Weights of a small mixture-of-experts language model, trained from scratch on English Wikipedia.
Size: 8 layers, 31.6M parameters.
Experts: 256 experts in each of 8 layers, 32 SwiGLU neurons an expert, 8 picks a token, a softmax router.
Training: 275M tokens, 5882 steps.
Below are experts of layer 3 (counted from 0) of a mixture-of-experts language model. Rows are named router (the router's row for the expert), gate (a neuron's input weights, with its number), up (a neuron's input weights, with its number) and show model dimensions 0-127. Each number is 200 + 30 x the weight over its row's rms, rounded and kept within 0 to 999.
After each expert's rows: a language model's description of what the expert responds to. This comes from a sample of Wikipedia text that the model never trained on.

# expert 15
router,200,253,223,201,173,204,235,197,211,211,236,112,147,210,209,203,175,250,226,228,195,176,232,202,142,215,186,179,203,227,155,182,186,223,218,183,226,216,170,180,239,192,221,186,220,173,212,183,181,247,188,244,203,173,172,228,233,205,240,208,164,151,150,214,209,193,180,238,202,225,232,177,235,193,178,170,225,209,189,240,187,132,170,187,186,259,152,159,143,135,138,241,207,209,207,240,210,180,217,193,185,247,241,216,157,232,209,140,211,208,187,202,227,222,159,195,234,162,177,220,206,222,163,230,228,226,192,177
gate3,174,211,139,183,169,201,207,230,171,204,173,189,194,194,166,168,185,202,197,192,246,164,196,189,193,214,281,215,137,221,269,217,228,183,233,198,191,203,170,174,170,121,146,200,193,209,185,209,223,188,228,187,198,207,159,221,208,211,229,216,192,163,133,176,175,172,169,134,236,216,190,233,159,179,209,236,212,192,239,170,211,186,242,180,204,219,168,214,186,214,214,220,178,202,174,176,285,258,119,166,197,165,192,169,238,163,183,179,198,177,238,240,240,199,221,192,149,229,202,170,184,188,199,193,232,204,199,215
up3,241,164,222,172,245,214,185,163,214,137,164,247,233,189,250,173,234,193,219,204,141,212,197,139,223,193,199,235,213,167,143,173,193,231,213,161,170,168,244,203,162,244,236,177,153,195,163,162,204,195,182,172,201,159,212,168,181,204,139,145,211,208,258,192,182,219,198,188,215,189,198,175,166,163,232,224,183,235,196,261,222,252,181,168,196,165,239,208,225,225,269,167,202,216,194,181,134,170,236,207,226,194,189,170,184,226,197,223,197,198,190,178,156,219,186,231,215,227,197,196,237,250,202,178,223,164,200,198
Description: Digits in stats. Number tokens without a leading space inside tables and match reports, such as minute marks in goal lists (87'), vote counts, percentages and times.

# expert 31
router,197,174,198,168,154,139,249,247,221,183,214,246,224,198,193,208,217,215,210,209,207,250,239,221,222,239,225,184,258,167,198,213,244,241,194,203,204,222,157,164,225,177,225,218,185,164,129,160,250,256,177,225,262,189,177,216,211,228,226,187,152,199,183,204,215,204,206,233,232,181,162,223,215,185,200,163,203,205,188,178,254,152,172,206,200,240,278,238,178,185,185,168,206,190,191,212,167,202,214,226,213,201,219,249,196,248,204,211,175,131,198,161,179,214,246,264,201,241,224,230,232,156,174,205,183,192,207,192
gate0,224,156,211,194,160,140,210,165,205,149,213,205,160,211,209,200,173,172,210,226,229,160,191,231,184,231,195,150,248,210,181,249,218,229,175,172,177,182,180,197,203,180,169,163,214,187,183,208,202,208,202,185,222,183,236,217,227,219,218,228,236,204,205,144,228,230,197,235,213,155,229,178,266,186,215,154,192,179,194,152,200,158,168,197,208,186,184,236,184,180,292,237,200,179,221,280,243,190,233,153,191,228,215,179,172,220,177,193,156,164,151,245,228,229,232,211,139,188,181,181,246,181,223,139,225,218,222,203
up0,150,286,241,171,252,253,169,188,178,192,212,192,206,193,163,185,214,202,183,140,217,227,195,148,207,192,215,221,140,201,178,241,230,213,208,178,219,169,216,256,198,245,237,224,173,138,228,173,175,196,196,203,159,189,201,173,145,208,200,158,200,218,198,226,180,214,173,157,143,216,224,179,176,220,201,242,201,212,266,227,236,199,212,168,217,155,192,176,214,190,191,204,209,214,178,143,171,174,224,180,211,177,274,199,171,194,231,205,226,206,218,239,211,180,159,241,229,222,197,175,147,168,185,201,208,143,229,161
Description: Latin name pieces. Inner letter fragments of scientific species names and other foreign or technical words, e.g. par-v-us, arbor-esc-ens, Raphit-om-idae, car-c-inoma.

# expert 17
router,206,164,215,203,221,232,196,163,251,202,183,179,219,194,181,227,217,229,219,202,260,240,218,173,203,145,233,211,211,240,190,203,188,222,153,219,194,227,212,244,252,183,221,211,199,192,267,214,228,228,189,166,153,223,198,195,177,180,205,177,190,212,167,227,173,250,201,224,223,233,192,209,168,204,206,224,217,238,186,168,225,259,204,171,177,196,184,176,259,240,247,212,201,224,194,163,182,230,168,265,258,183,199,212,123,196,181,146,185,211,234,186,230,207,223,284,199,196,240,189,152,189,154,132,205,240,187,219
gate0,195,184,177,199,186,213,218,170,207,197,206,197,218,265,179,176,164,186,195,226,149,216,205,229,170,156,215,161,184,240,129,187,170,211,197,241,196,198,262,233,194,223,195,194,211,226,177,225,232,190,198,185,168,235,165,197,215,144,201,168,223,238,235,161,164,245,203,210,157,177,150,251,143,249,191,174,180,192,176,195,208,209,232,196,173,192,179,179,176,215,200,219,181,192,209,249,242,236,179,284,222,222,198,155,233,165,188,199,227,228,263,232,169,197,143,174,154,204,216,191,189,208,212,170,239,261,141,186
up0,181,214,194,160,160,227,214,217,175,191,220,183,203,198,145,217,198,251,200,247,193,234,209,282,231,162,233,275,208,202,192,183,183,185,249,192,231,223,216,199,192,198,219,235,228,186,191,157,195,190,196,245,215,240,233,160,193,213,178,136,175,248,153,173,115,240,184,197,201,165,186,179,202,216,159,159,213,214,150,199,214,188,246,234,180,239,145,192,171,163,225,201,212,178,252,275,239,185,186,231,201,216,238,208,207,198,210,215,232,195,249,202,157,169,226,190,170,171,215,198,205,243,213,205,241,201,210,220
Description: Plural group nouns. Plural nouns and plural endings naming groups of people or things, such as players, members, areas, laborers, allies.

# expert 23
router,220,154,180,186,208,228,182,180,212,177,153,207,154,236,221,149,226,167,165,228,169,154,191,204,206,199,170,179,199,183,197,217,206,204,235,215,213,220,217,218,189,212,265,215,191,216,248,222,201,144,181,221,160,241,232,226,197,164,222,173,230,242,226,164,164,181,169,207,273,219,178,208,233,216,166,194,158,183,218,204,194,202,229,202,173,149,168,203,268,228,207,169,235,160,190,245,214,193,241,221,227,163,204,218,274,225,215,164,183,251,242,234,206,158,204,222,174,155,229,184,170,190,261,153,151,219,215,230
gate0,235,192,212,214,200,172,227,220,227,192,153,248,201,175,224,196,209,154,163,187,161,213,145,196,172,185,185,151,189,252,207,189,216,204,283,201,180,206,202,172,225,298,255,174,187,189,210,153,191,205,199,202,177,198,168,214,244,147,261,185,221,207,215,226,176,203,185,143,212,196,217,216,261,198,158,219,238,225,243,200,224,204,281,228,213,246,187,125,186,159,151,216,225,181,213,211,202,159,189,191,232,181,221,172,222,195,239,202,173,202,206,219,189,170,172,138,226,205,214,186,218,217,213,215,227,206,227,193
up0,164,193,215,248,153,161,192,178,192,233,189,182,216,230,132,207,207,284,187,173,219,164,265,229,209,180,179,213,183,156,213,203,203,210,155,206,221,186,180,187,233,187,153,209,239,197,162,219,171,224,206,228,208,204,235,179,184,224,122,187,181,264,158,189,250,218,178,215,225,246,229,195,213,186,232,200,188,237,213,193,197,223,156,202,150,215,237,243,240,247,209,184,194,162,168,178,198,275,216,222,161,210,161,170,209,209,169,168,215,210,213,209,160,204,243,250,163,197,219,208,132,191,219,183,182,202,180,235
Description: Prepositions after nouns, verbs. Prepositions and copulas linking biographical facts, such as at St James, from Rhode Island College, director of, designed by.

# expert 16
router,214,180,230,236,210,179,247,205,180,228,201,218,249,209,194,148,245,208,193,236,231,210,203,178,243,171,178,188,194,168,215,172,162,171,180,216,216,228,189,205,187,183,214,209,165,223,172,165,149,241,142,219,191,233,259,183,178,167,169,187,225,247,174,174,232,233,191,221,209,171,189,208,220,189,201,167,216,259,161,166,222,205,210,225,196,198,271,224,264,228,204,157,223,176,218,255,174,176,223,218,238,194,243,187,265,148,182,187,179,163,243,175,159,178,211,267,201,162,241,231,146,227,227,173,194,192,202,172
gate0,233,224,201,217,199,189,198,187,207,176,193,214,163,184,180,214,183,179,151,222,133,191,174,168,228,169,199,233,231,208,216,225,210,221,224,183,171,219,271,189,145,245,164,209,276,179,171,213,240,190,207,201,178,169,202,207,179,209,200,185,224,220,180,167,167,230,233,195,203,232,246,183,162,238,176,246,229,156,222,254,222,157,225,234,187,178,186,161,219,209,226,244,178,197,117,249,238,168,236,176,200,164,136,216,176,174,193,201,198,209,195,202,197,207,239,192,202,177,154,174,243,234,257,270,218,233,205,220
up0,238,193,156,206,191,220,203,183,195,196,237,213,192,194,203,173,220,179,155,239,223,178,182,189,230,153,195,170,203,152,204,181,176,207,194,240,257,243,262,144,179,228,204,149,254,171,186,203,234,207,177,200,186,194,221,186,229,185,187,221,262,230,173,219,166,238,235,167,184,198,239,183,170,198,172,215,236,202,211,232,243,200,206,215,177,155,173,160,250,211,143,209,231,163,151,254,196,175,203,157,171,148,219,184,202,169,237,210,175,210,198,195,138,153,153,174,260,192,189,204,195,237,209,271,192,162,221,182
Description: Modals and auxiliaries. Modal and auxiliary verbs and infinitive to after a subject, mostly before be, not or have, such as can, may, would, should.

# expert 14
router,218,217,131,221,154,222,222,187,216,226,189,105,228,219,246,129,223,216,150,217,184,146,162,175,194,150,165,217,199,199,206,186,192,189,184,218,157,228,196,223,226,190,222,209,186,194,157,178,184,218,199,217,174,239,245,179,179,158,144,200,220,269,233,177,176,197,210,215,207,174,209,222,212,210,185,190,206,239,180,175,215,259,211,242,177,221,168,182,254,227,240,179,212,167,190,224,217,179,222,223,178,208,218,146,267,165,178,190,173,214,261,190,206,186,230,223,198,213,194,165,148,228,231,197,168,198,182,145
gate1,220,142,184,154,173,221,198,176,189,176,190,201,254,156,193,187,202,243,203,228,194,160,223,200,168,222,138,215,200,173,233,181,169,226,187,213,191,178,182,191,201,218,214,207,238,202,218,221,194,209,187,182,239,187,257,165,188,182,197,206,177,233,184,204,168,160,215,204,159,235,247,197,189,236,122,197,209,189,216,160,189,246,237,218,158,244,162,241,222,219,204,192,184,166,114,172,192,146,159,207,226,231,141,151,183,167,268,216,157,180,180,166,171,226,196,217,234,194,244,198,160,217,188,255,189,251,186,193
up1,211,145,220,165,176,186,184,168,167,150,244,233,202,170,211,144,212,220,216,243,219,199,208,173,148,209,182,172,192,187,149,186,174,165,157,217,172,207,205,192,261,246,226,218,136,250,270,217,205,269,181,183,187,198,184,214,208,182,218,210,143,212,157,134,228,238,267,214,182,203,170,130,178,190,191,235,276,178,173,194,197,230,231,205,167,190,195,239,218,199,194,188,185,200,214,225,165,223,198,225,205,252,181,195,223,181,242,200,194,228,231,212,183,221,181,192,239,212,182,210,198,159,171,226,191,181,182,165
Description: Copula and auxiliary verbs. Forms of be and helpers after a subject, mostly was and is, also were, been, became, has, also.

# expert 64
router,211,224,202,198,195,180,240,169,207,226,226,167,168,166,209,154,233,254,203,225,230,194,210,198,201,182,188,167,161,216,155,153,242,193,167,206,215,216,223,176,234,200,204,201,148,227,229,250,201,168,192,237,227,141,163,219,235,190,226,184,223,146,174,221,195,183,224,159,164,217,204,205,258,215,220,168,263,190,198,161,173,163,167,203,192,270,171,174,161,133,172,199,227,175,204,270,233,234,232,218,244,204,222,239,182,182,252,187,228,213,165,156,242,171,226,175,208,188,204,194,245,162,149,218,197,196,224,203
gate1,147,196,211,206,153,186,154,139,157,199,175,208,193,174,216,198,219,209,169,170,236,194,189,211,225,179,192,240,146,193,215,234,218,171,214,228,234,227,179,262,204,240,201,245,186,219,199,208,243,201,215,223,182,200,190,164,226,174,147,185,178,186,130,151,254,206,241,209,233,204,199,232,169,199,189,130,218,171,182,218,174,249,231,243,179,189,196,185,172,204,198,187,204,201,212,196,187,166,199,143,253,189,242,205,252,221,199,224,229,201,132,215,195,197,170,210,249,145,194,166,183,224,209,104,181,189,182,184
up1,269,223,178,237,228,206,237,232,203,206,268,209,197,248,136,232,147,213,205,210,181,200,211,187,175,222,181,133,210,190,221,118,219,163,204,170,196,204,200,195,190,211,186,184,242,190,233,185,191,236,239,195,199,225,225,255,156,237,225,219,142,205,191,236,211,192,193,239,162,201,206,146,219,196,201,241,191,220,213,207,223,184,163,178,181,203,211,222,214,202,179,242,208,213,179,160,176,223,201,267,231,198,153,184,138,190,159,133,174,239,190,197,187,211,253,179,178,235,188,213,224,144,170,243,221,230,183,224
Description: Spaced numbers and labels. Numbers with a leading space in tables and track lists, especially minutes of song lengths (3:45), plus infobox labels like Released, Length, Label.

# expert 48
router,251,150,223,152,179,215,181,136,231,176,227,203,211,185,143,192,211,229,161,165,204,218,220,211,224,224,202,210,225,213,209,166,191,214,157,242,122,214,235,213,223,197,230,224,179,187,208,210,204,198,215,133,186,195,175,166,199,171,156,168,255,167,175,258,142,227,219,241,242,220,176,237,161,211,176,237,208,218,220,176,211,182,201,203,269,182,216,151,234,232,213,197,165,254,201,185,178,250,153,290,189,198,169,175,174,193,208,191,166,185,189,179,223,175,204,180,198,191,230,205,154,182,157,204,195,184,210,209
gate0,170,185,176,168,227,232,152,171,232,192,217,191,291,180,161,264,175,212,233,193,204,219,200,189,206,166,227,236,227,230,219,176,125,205,179,196,183,209,234,239,162,173,205,139,156,168,227,241,142,153,233,224,164,236,166,232,237,199,155,176,211,225,187,203,244,204,197,161,248,200,182,227,247,228,180,164,175,193,179,168,191,214,209,198,146,209,185,193,203,197,185,181,200,195,152,187,179,192,284,190,190,166,171,214,262,245,195,165,191,226,179,227,214,217,151,214,221,175,195,198,194,229,209,224,187,184,179,221
up0,223,273,252,240,165,230,259,200,197,183,210,193,168,205,199,162,194,215,182,185,187,201,206,170,198,165,174,204,185,180,237,229,228,223,191,236,238,195,171,147,270,200,265,226,198,255,204,186,232,221,175,206,219,195,249,211,160,170,230,221,181,201,203,251,196,150,228,219,152,166,176,200,150,198,206,176,213,201,151,220,214,161,190,166,266,225,208,215,223,211,254,145,194,194,191,218,205,174,146,196,264,239,216,143,193,199,197,225,193,144,135,217,181,181,215,193,176,196,213,162,186,201,183,198,247,167,202,189
Description: People and roles nouns. Common nouns for roles, groups and time units after the, his or first, such as chairman, commander, players, time.